Below are experts of layer 3 (counted from 0) of a mixture-of-experts language model. Rows are named router (the router's row for the expert), gate (a neuron's input weights, with its number), up (a neuron's input weights, with its number) and show model dimensions 80-159. Each number is 128 + 32 x the weight over its row's rms, rounded and kept within 0 to 255. Numbers have three digits each.
After each expert's rows: "comes after" lists some tokens at least twice as common just before its tokens as in all text. This comes from a sample of Wikipedia text that the model never trained on. Tokens count by the router's weight.

# expert 71
router:109205126164115074095113054127108110143133119115093119073148151131156111119126081105135111157086057085158149143146071150126066094093134098137179106095201162136126120123154143145116128153198125065154085174137164145096206108136134098128093107
gate3:076148133150121115188155089129137144177157183145131139078137056141110166102161143100212109095122138082147147149165133137125119128115080110070155176179171117137115125121102104140135114130136063138095156134109155127166101140087088111091080155
up3:076135101120143127153115059135108175115100153171132049128185124168138145148088059038171120100121165120092166118187133095169064112086061102110197130172178113146129108136087079143132119150148099146103112099104161125146100115079062116108098116
gate4:095143143040170155179098160107090122155072148182110150207094101141078099134137165133131157105126096129199085083183161159163122118088127111160127084157191082119134089178177141122090161162129185141075146109173122077117160181130148097152160101
up4:112099089173063039134120106146220171113157114101162141109121116115153116139167074125119153101170124127114128132130141085073115106146127164121184150087093132172158153139130067136184090132114096154162163149176092169130128142086086185118136127
comes after: ")", "0", "3", "4", "%", "5"

# expert 53
router:105114139167149155084079076116139127127087088142141113091117102186166097118136117153069181170106150143158154168152131095155117099099135135141133138069116132117121103075159143123131165133151132126122097165164142119147118133128140096103117097
gate3:138139090143095080084095135129133145141145131101105026168106144121101136132180138112101116103103143139103084118142163142154184116108085058123188097173100114111086049147087143124120162053145130145062118136077131085159154105134080153105053117
up3:086094123113091140158088104116111194155113159162140171105134104104129120218067152111101088121105169142085146124154094145078139141106106079136042153074149161133166099172120153130098121119143080115125090169154146113099157144155101113136100113
gate4:142088122151207070083138189152100120117126100091106107125112107142181142162105148145100189097149141121124138107164120076122154166125199169117160117089170097139092123164133167160113185146167110063122127157074095131115125077126120166186110121
up4:099149093093144113139154073151138110096120134160159111155169118111059148090112052081125104154129133103111150140049084145143122110128073103096053119166073177082146144118102138137145067129115147147122097114141097143158126186119156163070135114
comes after: " of", "'", " in", " to", " for", " on"

# expert 157
router:149146141174110137153126082160104098144128111071093125115146096197150146126121121155121103135058119135131181107172100150096106113123097093144144138100185134138082077150142129113165164147156181112166083099107182095126165148202138119102110116
gate0:097106050170079132128139176140149169110171124150080096133122118113099077089130131175132118101142147152069181161119167143119079080119137144163176102074112144121134160095117143097149123114050119142159076106130170190159208157149148147122120209
up0:134137198124123083094146087117134120139125106118122145100124170158119096133179128137131115112099126114140155165135151192109104154160090059144119201092155095078113088146172099106148132117111079135131110113140059110198137108122162119160099103
gate1:123142125166075132160106112146098118128151116108134155116176122144047128109108084121147110060103094189147150120165135164118184076155138150079131129172140169124082082110129174159106155142106145081071110128125128117078131103119151163149124120
up1:109100164136181109084120105166116168081040176111190133150088077154148065145162144108129101153135141119124081133078144156151107145095130090149115164112127165121170177117147106075153126114140114176145111165138125150165085134107154080118171114
comes after: " P", " |", "-", "P", ":", " the"

# expert 43
router:150115130197121137130088097114126140084170092075123122079123161165108130125122134095140157123130089050115168170133141149118118066099172123070149077126116142151108121109137112112173175127124128104096142118141151131133136092156085124052124068
gate0:117138129171137077167164167184134144147119094116136111116153123077122118156120146121135123127112103127161129106136120189040104093140174175116151169117146127104115145115084149153105143097137135129121078123148061144191203101089187151123144154
up0:149157049122062138120110154066136111168163119113117167148058148178110122127093142097116086156110120087166121177116066093156090161124131105102092196128063137097126157167114128107094142130109132127135099144117194172203141127111175114097090117
gate1:116141131168132149122138116130074166116180111149116158153178139111080104120156141191136120167129072131106132149142161159122110073130139123134087136120084098169090156114186097079120123138071108102099134098168125111106143158079108104183116107
up1:133147109114111151149090093186127122146139137098154147140116067150158163118112154136143139100149145128125146190103093176180167179155196147137100130135092159170132177113195172127131081170162095157147107084170114071156111191114083103169097126
comes after: " ", " (", "–", " $", " +", " −"

# expert 105
router:113153110151114151097062115104124123123102111118111160082163121124160123136115138130136090131054174104115180147129053106187140134099102124148190137105099153128170135063141150175116162170166146101103078147177166128123152149162139148127124070
gate0:094089143107129121083164084177089093146134122134118111160148085137177117152112117122176158109069106131144206078117143096144134113174087112130119088150114140151079064161109063118135157177100062077157120077170121094129099135118134154086178156
up0:092118096160103167098188103092115144126092139108084118153067097116162095120129127065085158075059101186121155119135153097141079118115134104131158134162073144158118102118122113188134167178103108108107138129162104147132089082182126148124145108
gate1:103008121069143163150088134105115205118062122114196145099087176160100133158128103084130122103151150164124133113119107088139142154129099123128170140102081160154095106158119157140126108147126092111113134136138150105115197103107106126152118122
up1:110070151175172058062118151119109123116111175133146161177159135174112078139151061061109132156145175121129104142083152133132113158138147106185116069131151180096152101144125166141161119137164174161109121089171096147141100168089131119113164148
comes after: " in", " of", " to", " at", " on", " for"

# expert 41
router:125133142108142126148095078150109083145129122118094161101125157139153133136144123127060127163093132156127151115122149116159147045105115118096163102106148159129102087071163165135165143156216171094136167110185173143127147085169145109104101134
gate0:121139125139134184197082081142134167154117102152147107142084068140126119149191092059106109124117160135120126145162146125127114176092135151149110102122049166122107092119082107118082125133066134105129178088158169146145127100166130179118181134
up0:176090160083173138160126093160105071143104134154155155091128139175137171153130127165158109142035147187165125052102119113094085056102075183082123123132050157174079130164100150098102154111086126085129157156139083094130121121119096097143135120
gate1:148214147122169123198137142112055129142163124113104177152152181189140158145142142155095131086144138161121176089172133096076125104132100168115144088089097121241126118190069150077146115119118171115119134123109168188098144085151135091121085171
up1:113196133089171102182114112168093120151162106133148196193111181139153140161133145132079140088148104204097147057179155088112097105109099138076196133076105127213159146171113112114167155194122164120113115139143172165119102116135142098128125169
comes after: "0", "9", "1", "2", "8", "7"

# expert 54
router:114174117189101120115062091117122117091098121150129091029125150100155137080185142095098075148117103113169140152113097085139169127125148072120171155092164139164168080131151163138163126129163184109154127132178138130088144102196164133099102146
gate9:159154146114121139166162113118130154134180103145112142129122168179073133149172154083119151126101131085099096145113151110139132141066123152098165218138131058158138197126144075123196118165127206143128135149125097139170111101183111135177115101
up9:104096163129080116091118167063130140186077140127109175123140151153063064140164158100126174105133065125121154157149121188084117120157082128137143125140099180168148160069136113123088188153123164109092153152118137129120148164119097177159048100
gate10:087149157120083137118095113176141148088130183134137173132136104131134055116117110100180076149146109170209108148071146036115136099120093121156144161152101155116108094165128091089100124098137145099129157097142117128137159118171186146160115139
up10:130062132114136042133149141063121109135167125141117061136109106148158104101150168109090212119150113096069074151141137134103120092154084122101166070165113115108143118177147185127086081105136085122064152107117127126092187158137091152142164147
comes after: "0", "2", "1", "5", "7", "4"

# expert 4
router:125119104179134082108022089089109139133134097065115148113144126117174121128155123097108113148112097109150176117127078144124105114099115120121163121126154195144123145111140173107147191155174142123117156137159156138151196161180114123103085091
gate13:096092100158124133159133097185109103063143110102116114133138165091150136121092173195120080112119142122128081129149112107143099159116120088123086111083124147064147190088088167123136096128149175133165104141142131082183080147136143134149134111
up13:117106171085157126102152110131130140146114122059099054087134156148112156141127084067116188158109143078134168152133137157068169134171177102169103126084131138188075106169155102160108119135128100138149171112096118102049177137189083161090148181
gate14:106195119174083112142147125147139162153097084129135107116140125154212089144196111133079111125157120059102103121119111155117099060172138142129226142110140134108175147162119100130104134103140101177073109096128143115166146145109111140130119103
up14:147103141076145110135141149073059080064088173110132113142145173114063182141045150128176151114100123157134131103160108089165172131081098142171095128146131127095065093113086164122194125140130128153127128117136136174128135113147071077155117154
comes after: " |", " the", ",", "-", " a", " and"

# expert 155
router:120118090180185115151096123114135076095116061070120110123140155152106126111103117093086097109101080114140164133136133093110142122058119066131128118118101151118124120075121193155182135143167131064123126165187205115127077095153116168075150135
gate0:139089156095122183163106117142104141089102145122104046086131141140102112133085125119172081151095130154135194164177120134078134169126124109069112102065137174153163166131202088151167162168132135120104188148170134070138192130174142152093138190
up0:167118093185078098119129087138120136132122062119162145149152132102144098140178145138133123072141138149072121157172139195160190121110113121161154142148087126109114128165098171067145100100097126061164174153135120165089081098154148118112105074
gate1:111086216168135165091153169118139153139116158163091106110164124110123166101133120128093107207134050148109186158129118088095164100127182192099142085129121145110091182197108162112126199097104125108110175148107166171166114084109101176169183149
up1:116148157143169149135141191107120106167110112107118066162156169155125175145135128134143137137091105137120191118187140111110140033174175201097146137150157137116092143171123158144130173123104115102127146141130138138191085141107085133082152110
comes after: ",", ".", " It", " which", " it", " and"

# expert 23
router:115131128141166080119083075128083163146126108074081132095126069148131086134119159139154161127082108137135191106133157123153143146067150133149123109089105169146119076099138121165192162106218152110079068127184119137110131106147120145095090145
gate9:095123139168161162129102144142194146087091099138078154081154089169134085119128116139158132123097164150146175128132091147092137118098184111140066098112163173128125086175032148110130135130174139109135094172134168143183132126112076122131111174
up9:109097095096104140104165131108116102181085106139137160114155142105132111155121175164153137099179147140120145131087082165146075156098122110107109100093121154152079113119111091132133078115120118139208127174111129123145138165121139179179108070
gate10:127178133052130109151139151182110143182139145159149140131112046134207189127159095099100159069130125203131108069139117112121125077088112188099149108139059113133130115164095155152135104131107154118107074108155133146132129144119108105097126094
up10:167157119168169121099128102158171091080129163147168111133099175170113141114111168105101208150074098156155148127106141104121168125187112121133121129128175171037153108160183133127156107134146135127106139148073155152086155175110175156122147189
comes after: "|", " |", ":", ",", " in", " November"

# expert 48
router:119144145122177110153132093124121096136172080096129133137147164132150111090149154086109140153102100095075184101123114121131127105065128077128118112084124142191123082115124147141155141136147105136149129163101134080095197132135122124068087100
gate13:113155228118156181101120125088143086132148089088176180123204125099143149173127104157067179062140112085116120088112132130146122126143136098120183141139159079122093061115097062150118117151078153142165062127091159101169167164118078177128129120
up13:115088143163087091147136121143118174135099130179142152137052100133143130103119166116135083192130129162178141110083135171163132087098167124131140086132141197135211171068166193100147158087135173115100126144096144173125130106135132139127171146
gate14:092165131097144129125113129135086160143157150082125107151134117122130088129117084129138134100091110130168142148126110138125133117156143114141088074130062124147105143149127094143166174124118111070183131138116079129132134113118086172111072077
up14:098148159060127082119086176166133137186153151074097123161137072067190067170085136158124141114065122164138171114091098116113098219138130101129146120085124156132114155107156081145119202130141136107114164132133133126127133148169119172127128137
comes after: " (", "\n", " \"", "-", "==", "″"

# expert 100
router:077139121156155120130110128106117124097133134078142139101129106161132102082162086125164109163090124107129183126173132081152140121104090045147119137081148147147112116154159133165195102104185167109148120134146160118076141146165109149099119128
gate0:091197169099148171137128140139157138116153118096135111108128137116105174111110099168133094079129154127111191081118181133121134138130099067125114124161189161132131149153125119187155151205120144208172146129143156159125135211173086138107174144
up0:141111077123131197167119133113097143090146072124148125107151099133147171132104111149168118023148170174047139115117111168085074171150071108106084166156142135108123188101134190121132136144143088146119092157099157108123141120121147149143175107
gate1:151171112167123151068108135095108198102115131129168094111088096141136130100123071121125125151170088083148117180181104111089140110127120144106136137129086144087100152095125203056150142093121053109104098096169190153104117089162163210105144143
up1:148085149091140143102103117131151138046194089114098076064141081161139115131138128134163081142160131106150131170096131096141130123140153184168165123081110119074098143150142165130114143071120141174143152119131069100132123117149143144086158161
comes after: " E", "E", " I", " \"", " A", "-"

# expert 73
router:061150100230146097101054116066143160142122098122131134114171109135184150111172163085110084118129101145149175161106087137125157102091118106128128093082110126170115085126157117111153135155202116127159142161121155115094107160213157085106121145
gate0:120107176124122130141128126102154066169163113182165127129100160164115124080166128148138118096101138164134155107136145183109155136118107184163155069088122105150144134128101083148098116178149146122105160149125099099112103140154159182178135106
up0:148163142185073119187143147182128148175131082125127179096172147048106137124178096123151120125116111180096166101138082119118118157153177138205052105180151125144131143110135108146117103125147097100151165158127143183127076115189145075115082149
gate1:078176133111152122105120085130157145102166132153100129186149039130100138111112131132111135093079111126179185097099149160190110053185119138086108158147162117171159094098110118128126100076152143125136092081171143168034127174101125117121174186
up1:181175070121139080071177106109133150185139143136109171174191137145134102131116153155168139078145117115115160143180141202103077096119165134137146130129151142186097118132185069104121101112142121131142148090112145083116092153188171114076100135
comes after: "2", "9", "1", "3", "8", "4"

# expert 125
router:098146145157205123143091131120114142134124114077096088127177129129189103111133156097148099145009138144155154146142107146115161118119120081114157155141135144142111136144166146176119159195120172102120172156164124112120152128179158114073077119
gate3:118150155090121072127116152095113142119077148163120175119054097141134095121174156135162110145131125154209142224159123204170128116108096102132144152133163079138140125100102117096104146131121187133157146132150122197090171092147142145154051098
up3:126099139083115151155081082136141068104074138130081155160076109142128131067172111191138088134113115113142119186173101110113131158129128146102232128103134111121096104050140101159140169139124187152131067155161130161117136122158154105175108059
gate4:128167091139161195145057148107159162177145097100105183103170083137160097113149194113130115132086136123135131155121094139121086181091146162091088111185129083136167154134134133123087091149113115148115114179116069140142127146130134074126069124
up4:119124142200133148160147159065124166146137087125152153090152134155174086112139177129084093133079131131139184119105114133083107197131147150125147126128181156139125149122116121144087121167107137162119137226113061131124119096163163089148096095
comes after: " the", " a", " h", " and", " to", " his"

# expert 37
router:091146134174130118153134078117112126137118078113144090102153112169125083109202136139110133123105048114147164152140138099154134127111150068117132154062169178136139123140156186136162190121171159121124075175180137095137102112147162102108111140
gate3:108126101095191089118152104166125111128110190151122134098109113123133157132070144153147125161141048157170099163157154140124111133142108061144133166137162071185145180153081140092149107125144157143144142066151083145152103076072138112115086079
up3:125079151097150204138133131169122172127104118146092119066108095136144134136181108141143118114103164160115180094105131140129128178138178134118121121102112173097081071123129121163118135157134161113065116140131133112102105106193107095174143112
gate4:114115067140102142064117126194110082113157146085132103081166160213122103089148159080154118085107131089163146120153112112152077079062124093140085131147119112144124111138149148133164175139135186172115139103173154109098126121105153123122159078
up4:078093167093135129173096074097168085118143132106093118121117085078135134113090103166085140194176122178135150085119122100107085066165138153167152118088116121132141159155100094092108178121117164134105185128078072151128125159090110144122120154
comes after: " the", " of", " with", " a", " and", " was"

# expert 106
router:073121120176182095113098105139085135114144122115060110098161104167147131128116168138115110182056096141144169161127106149153157118088118134117161139075148124162130123098130137115121223153148137147138156115172156140120148139191156120102120133
gate3:083172098127170085093162170128166135112174162082067178125073101137153093169162121199191111110087130090166159169126128152188150111130089076184160161131181122148133105091125168119109134180121113075113104141151095108106117127152135118076142153
up3:136088161146110147110101145126082166136095112148117116135106136131147096069111136139168150126115103124152105131115056104093179120218121125129088100160128157199097165163073094126103188064098141114131133150090138078113121054132154118158113158
gate4:162127175126086182151117090068135134122173113149089058132178173143107071136115179108152131165088069150110099089141104113127155125105149119116166187105119128097134075129105111098134214136114058137142152079120131124109110132106156122040160100
up4:131163162121118143000163177120161134168162113133106150143114132116104142131107086113124138136152160107111152171082119127219105162140121205096117125095098137165116132144117170121117154151163119042162084121135104136128137149141138186113136122
comes after: " the", " a", " and", " to", " of", " The"

# expert 178
router:074126147206120095134104096114094125174141074079090145112170145161129087105156132038138112129106070081124174186174061117125130131079138109151155129084128164182063107100138126132144146121137136113128173183111184082118118148208146121112070160
gate3:167126160164137123093121090100090099148168091101103132151175059162166080116146135087087140124089106108095129197144043132114140148143152068102160141082102141133108109148094057164048121120167154092122119096101109124117147136121159162144105099
up3:149152110136121153119109142129131129166144089116147167138178118145155084130157167100077127137102124132056212168141109133160136166130116094146157120068111113164127155076107093174100106139140169110073161148101154111139068116111113050156071084
gate4:129074180137094123105133145099129116187114115089155109147136151119117129140082061093084089104126116113053136191100066105162116167098117113121137150126122086110139105155097106163194181091189162123163134154103136100136116182122131172063152138
up4:132151100078124083131104169086098163056113117108116105140142119153126166089137131115077151139082117142165173135135186112163117112152187098130101165172191094178067131118006158168154116130117089090152098209064160143160166157097144136090110120
comes after: " ", "1", "2", "3", "4", "5"

# expert 60
router:150118142151148117116069059131133162126118078017077095046171145152106134106122073078150101157083067093116184098129084103128137123064131108114120121106147182188089106139151152144179129133163157105151096150124147090111115101177119158078064085
gate3:087174154161113128072160120114120145133115095124201144122160147176105141170077115140149131126146115084113156105125102104167124186157136120090176152119097148087119105170079060170106138134146123115145142133100096069104131109072110138110176092
up3:163072166124129161144132153132133137118131115183108091101178107142108145130169133146143112072123107126077181080212091094151123165143138101098084117114128153131168102166108144173136099156151128158145152154188120101198111146130142174130112153
gate4:116058106083142103141073076063102156070077127155062128137139124136060103124145142103095140094101091148134167091176168109146101077115098108181088146096115088132106134132096136187159097149129135139141098141126164102071195195147161112082126113
up4:157060194098135129131078128113141158077098104106117153136173115129090128171123090126117146115137092150095145091141128109180112112105100103158131166116109145148090173161132143156128149109176142132128083127073167092149160186206115097117099070
comes after: " ", "–", "1", "2", ".", "3"

# expert 141
router:085102143151191080112111115144092087100135057090097116072133138176184118132151141100108125210076134122113150130162133156194164095094131110111145113077145126093140096086139168165155138099158153104181155087160216118113122131163138130129084140
gate3:138093182118223038144172141091118166124105137140171064092152144147113080160173113097140143170119167122101117089137150138135175142079104124120077111165136118161133131143126174163146143112175152127118155136097119139122118161171121123128059120
up3:189145180112155073084181131145190205111120112113115064118109166145085040116166108129092137150108157156120130109152172171121162098135172080124116171105125133134105138116169147173136181143132145174152158149133179089068161127126115102166089090
gate4:074165128139097050076136104120177108111137165068103190189145207134119104132178139081090130154087091078159132154171146102155144100163103135122061099135126137122128098143124176176157125153119137127116138111142103124167192110117119143185098067
up4:110158110130139140183164104137127134153126082156127189083105255098162086121117140100126112132091072118124145119146133104078165074137109145183134089152153058125122111099077099130141140121140102118150097112173121125169116154137096145172135125
comes after: " the", " a", " and", " to", " The", " an"

# expert 17
router:132144136165164075105131105139121121127124105091067139086117126116094084137170115139148117194099154102130163124110132126182110076088144071131152103113106129152064089076150187167166181198164170144132126116130178148123161129130146151109115119
gate9:113090059098122084111156169029130163134084140107129143096174138174115156093123188115132151145083167153104112194105145111147178117139113155112193106114088161127137113083103131159130164118080148193135109128090092157063157193161141149167123125
up9:135140147075173122110119116113141096093123163108128178147075182142136184127154111145134122144188084142161081212137120116154167131143128106149096056134160136105149090124111171197144140098140059136144185085141161107089132092061089113170116181
gate10:115085201117152105115109117060111069106127100137127145123088155144122069087120138133125130136073119064177173171081158138118092127157160103164107154091145098075148141160115177125195103149155124161140143105130124124133150117177167125134149085
up10:128172120122185137096088141156112079079140143123123168160122098130108091166116167132123106177143113126203136092105107090144140150121191169095117184149145104108137163148137154114125121148181127177114049096107070091133133163163118140126135161
comes after: "\n", " G", "-", "G", " a", "|"

# expert 69
router:125164166185207120120113106127085133109165069155134151066144115165146130106176087102132134158079106085096149141146131125165122092100173074162126131069145163117105047113164148151158142139169169132138133180152142091118113132201114146065079143
gate0:130133162101175090110207159090139169177122145090120089169136145126155108158113169088123125107138116054146143120134117168191192160169104142170163107059166086155133097148073140078114121110106151143185059145166102133147146127150080062191109157
up0:099086118136101162146118148136138164124075141112111137128197125099111136130130073153095090092134148147100070122110188111084123134131105195087171106148122134149180154143176118091103167146151140114104143138133084105102180139111190108188142179
gate1:157120108078118165125075178110130150142081105142123121087118142168124146118168124146125108165124159110132125179180158120140147169167116221095166117112128164176149088089113153072153168135156091083143194175103146082104093175142135135112106145
up1:144155113067205145103100149165151149177137115145149137122140085142142111098127153118182183132121128131171125097194158066165113149132084177090088128107128111161201114121154160074143136170120115144176110109067152131136084151117082121135164129
comes after: " D", " B", " R", " d", "d", " b"

# expert 126
router:137152184160116153178151095135074112093114095094106205130124093197144131108145119123093116205073129155093160128128108113120110110107169104084184093152093161168148119096132164144121203133189082123166093111104154150122160133219114110125099095
gate0:171137076117161134103107162116137145131083158114124087188159099123119084121140120090174091155118132158125176159120135093164147095121112164158110108091113120109126131094086167094126132134138139128102100172114148101146144159127111149188184078
up0:155084126117109155181102149144117153081173121118066098164152134158123177139069144129159161135097140173125169121119109091130153130117188097179087111132148166131158161128093180116122135096140109156144114165151173138143169144147130165151159122
gate1:185129138165103061088183121174129115142118102095067072120094193101120176134095089130122125124142129165185170150155144080084125119160093214089128126135163125120138172124104113172171115110096157112145085069143116114121110109165119142133120180
up1:196209161132107098150121113124155079105117119128128178107144096139092117087166128127139150099149121176119111096116089109091084106131047141084112157120116148156104142121110075130147135168133116089125109136121110111124096148126134144159140147
comes after: " |", "-", ":", ",", " the", " of"

# expert 89
router:120102141160141112133108111118140143128146090117113167138152130142146133096130108102098142188114091141156183203106085139164137094134149114190158064094183130125089081158122138143198168113184160083150126180142153130032110110163116121072134125
gate0:137117121147166174121147100167188115136107076082163121121173146119135101139152145167099146169122147149198159084122123171152086123155053163117106132112097191082081091150113132093138141118155150106107149115144154120140106101108148101118111127
up0:124109138174153131167133093139180141168097122117106140121161111118179118134126105170152087184154145162093148111087087206123142171179113133126207126111145081138112162140061116152138129126201152132147117137159166146155105122134143138124136137
gate1:130126128113120164169151154130102172153087161117073177162105156123113119173150156146130089124118178103040080100060144092135136090132185052157150120070126100113142113170119101182125142096123105178128147158107120116177165167118170105148162120
up1:114155103140108106120161089135100124118080149084119210171155102107141126132170177087177155138197109107119099113108106139132194192144094169124161148097147112111199144079155174145179134126135140090086083124149125154137164119139100118104137104
comes after: " O", " I", "I", "O", "E", " Al"

# expert 146
router:084131155211153134148096135151078131162179086127136078129188123163121130083128136126127150140101147106110149132169126112127086083090147108132126109129123186165163122115099158161146216139181149108111124135129170111150154095171127138080104112
gate0:103128140118153112070070146169134143102179060161081095165096139094105120134138106111113122137133131131130155085116169082124149132105080111121172141140156100081133083073123118096102203124092093191107146173139166074143169171152175131099157104
up0:161102080191134137127093084152090149160084178049151152118154162160122145103133151088123148149161122097078158131181119129103107124140138104185157125158149128147108181179096121123164103115124151087134092116097114187103119092158124183139052094
gate1:105118082099170138106136130166114118106142143137119144126196128100086158097186139126088166128132134125095173114137118126152107075137116099119110117102106135126160098121104090144101115148121086140114084159157144101133183115127133152167156118
up1:143122138162127122120105102115189167184136120140158111125080149185195101167111077133165117149122117124177109136116154123143131125118132166149169102155168119119132162125099130147142138121186183100168164148119102146120111097135192103102108127
comes after: "\n", " (", "-", " \"", "==", "==="

# expert 168
router:154131093173103118142128132131096140120142119094073120082134163156137111101151107111136116145035191092143146104071145096173167126069122129153176170071133140175126081083165157167158164116178129140153069115128112118122143136158141149081084122
gate0:112125120187167113080099105141069108143106133151089131115154124118151143139175178158188087129093146130114111155140128216122106148083118141137144105136132152167115066097091139142102122092164153164156126139124122147053072109158169103122125120
up0:157131147148086093157108144146121140113114133164122150162159154194097137070093192119123121142116157104048106115092147085045190113179141213123160134103127088122093141163120160127077106123121116175132122155103170068106138138094129142131139125
gate1:115140126154103116152154156121147058115098125110166158101126187088141106107195141112109081167077160122119178152129088090167135100167124134167126124111199151139119131134185126117127143147165085094128150121140128117136086163125144137157097177
up1:155169166184109135124171152142104142106142105133167122174091177069155142112200102104146166121124098170079123111111148107103128132152133138125155066133111136142110138123148104128138119092070111110094120067186134154156115150092171082144143157
comes after: "\n", " in", "|", " non", " on", "ti"

# expert 164
router:116158119161138113116160071100135085155113115136086138061115150172145095097124078100128100148097045106138124144134108143125054101066111107117207098104187172144174129149141163145115151131150112071119108176083171140093181097158150115126118099
gate0:147114191120148104116084129136148171084124118119141112168060108100134161119143143062092060166098090146167160142155108132165137115076157118170081071112075162115139160080090133098109100154116146112115112176106092080097088152174121120154106109
up0:154160167194133160111134108143132166162150134058130132115121081074157157128082130144174107175122119152142158127178125173153165121082118140156063130107127179093112129150063180116127162130080144157110148134066093123119131030167144157108107121
gate1:106145164047069165115145115140130111150151106139195135163139075133109164118133110110089111116118130134158101059142117121082050167115089128138137104108124100099124099194091084093152154152085106157122134159143085116127097182086124091162162100
up1:107092117181133171148140161120170117054143099139085174121141182146127138089114149090128172110137175121131106189160129153145182070153152151115117199109129077162172128111085152152146105123162156114133156091116198108118145132154136159072103150
comes after: " ", "0", ")", "3", "4", "%"

# expert 93
router:114133122135127067091058092134093119086098093071085137049210140161156108076122136106097109194104073068123174074076125122156168105092113115159154126115104147148152108144130118125133135135193113084134115113109167122107149125154100091119128157
gate3:165197157148085126095156134139124134127176106158100186118150122163131125106173101065136172174102123126205174141081084115163105182123126199175142112187142103114170116088134105128090179147098115111129165139138117087097075106122124173158083169
up3:104113088110101157104183142117193169152169139097068151151068093123128142125223126160096123124117155078075178159108198157102161128184109185178071145137106133072104171142090107165187118130126164162194125132187139122124198110178161187115089165
gate4:067132163154152135153130103167081140064137179110167131166124099150112091105129160109162182102144155171162116113165127113122154169089104075109194100156125084127167149053212110125087163148105115131151175083136088121141138181186131105184052164
up4:079160181106128171088083162092162096125116146140159182115141096112144149093084128144127159051152103109195089155118128076111164177121077137124231137151150154123166129095112080114112149173097090152136157151119070138176162138165106126157129112
comes after: "1", "2", " ", "3", "4", "5"

# expert 170
router:127110130141155130153044120112114117127131075099107143079124125127142119145153158160141128131079107088122174126133119122111129082094157033140151080095140113160070110133133156137166128142145193135169104125159141145117134100141111149098058115
gate0:160077113128158116127075169143100094145092103166108115099177145124103150116145067126089172088090074183109150151147121100162091130087145134101118077151137108159143107112093144112106168144147155122076131148143188165101091110125122133064174151
up0:142089142151145142122144151140159061160061132144114144100133133124066079142144101120110134162117143150132082101071238116140106137103115097097108160129128146141117108099115117129140090081049153083184099152120165141145157186162093102087179131
gate1:128083177081177144113084165165147138114136098120155152141111090135165120090073111145127174129143098117101100164160104083115098137102147119105111096121135127100140153171098122126144150102156161166185112128084135133120141186157078097096078104
up1:126118125129157199115116181154121101121091104125084166167141164103097114122074128108058178142164102158105143178119109141094155143111167128162167095137117069118140115155119111128101194145132111115218105181104131082132055136106113080154092088
comes after: " ", " (", "-", "–", " S", "/"

# expert 29
router:101159136150194121115010106086130132156089104121121116117139133148092104078143139138144119127052107080137160149133113143163128135140115148145158118113130156159144131113127144103143145097127122104167109122153183094097114113194060145119044111
gate3:109084171083126140132131170116170098145157147085100143147138097156145141123090123153142099112100119108157169099142098126123134147161077090112098090150082135077114126068169159084121118108091166141133132164152112115164123137188114201097166104
up3:134134157188139133037113058130129101128133168072074126118101114095088191134145117088140102095145137122123097132074125096127104148121082151160171126114189142162135124191105119194107068115120138094115109142146111129092155136121113123126126159
gate4:164160174182126166141092120071061154179151110137139095081105184129106155145129095120116105119167136093149167116116110202163085141137109154126099200093114098141104145092127127079105146122077116126131104165159125125104106097138150147131098107
up4:148133118134145080168096145138124175165134114121179120082116119108106125170092132093173114154111175118105103145055148188085073126151163162124206161158154175095096128153120134172118110170148155118173137162105100147162049119143096115185136188
comes after: " of", " in", "ation", " part", " one", " to"

# expert 91
router:109068129125176114132080069110100184128132078068059087069107169179138101142153106117135082170086099064111187172160109089122130113109175111157167117090130141178086095124206187114126159101147195069139070145119131144107200159153114170123103144
gate0:140157200123084133097155169124093134125102110153149147121134144086143135106162123149167134157150120087141129153156088212159161109126137175154189077131189178146084134128137097111069145148084078156146104042170142112102110087091146124079192161
up0:132161081137137071086095145138108108162127151094100092153105176166139133141067123086102107110142162118052118129102213143123178107128143117079159161166097114156160095090094131107147197144167184120087155130106118083131159126149131135154099061
gate1:069070118079127112090131127113098157158167193098154118130150116078149193129109125161112097156126136082141112153129112133116102195129115066058131115132129038070152076104115082187100130131146125116165142153124142106178112144107120142087116175
up1:174132159126114172175149163115188080123133151155158115121132086123107144151104159138124161141114094143097150110103115125145139157109097167133168085132154124103114132092096195157104189126105097173116176148152129173149140118077058161126160134
comes after: " |", " ", ";", "|", "°", "′"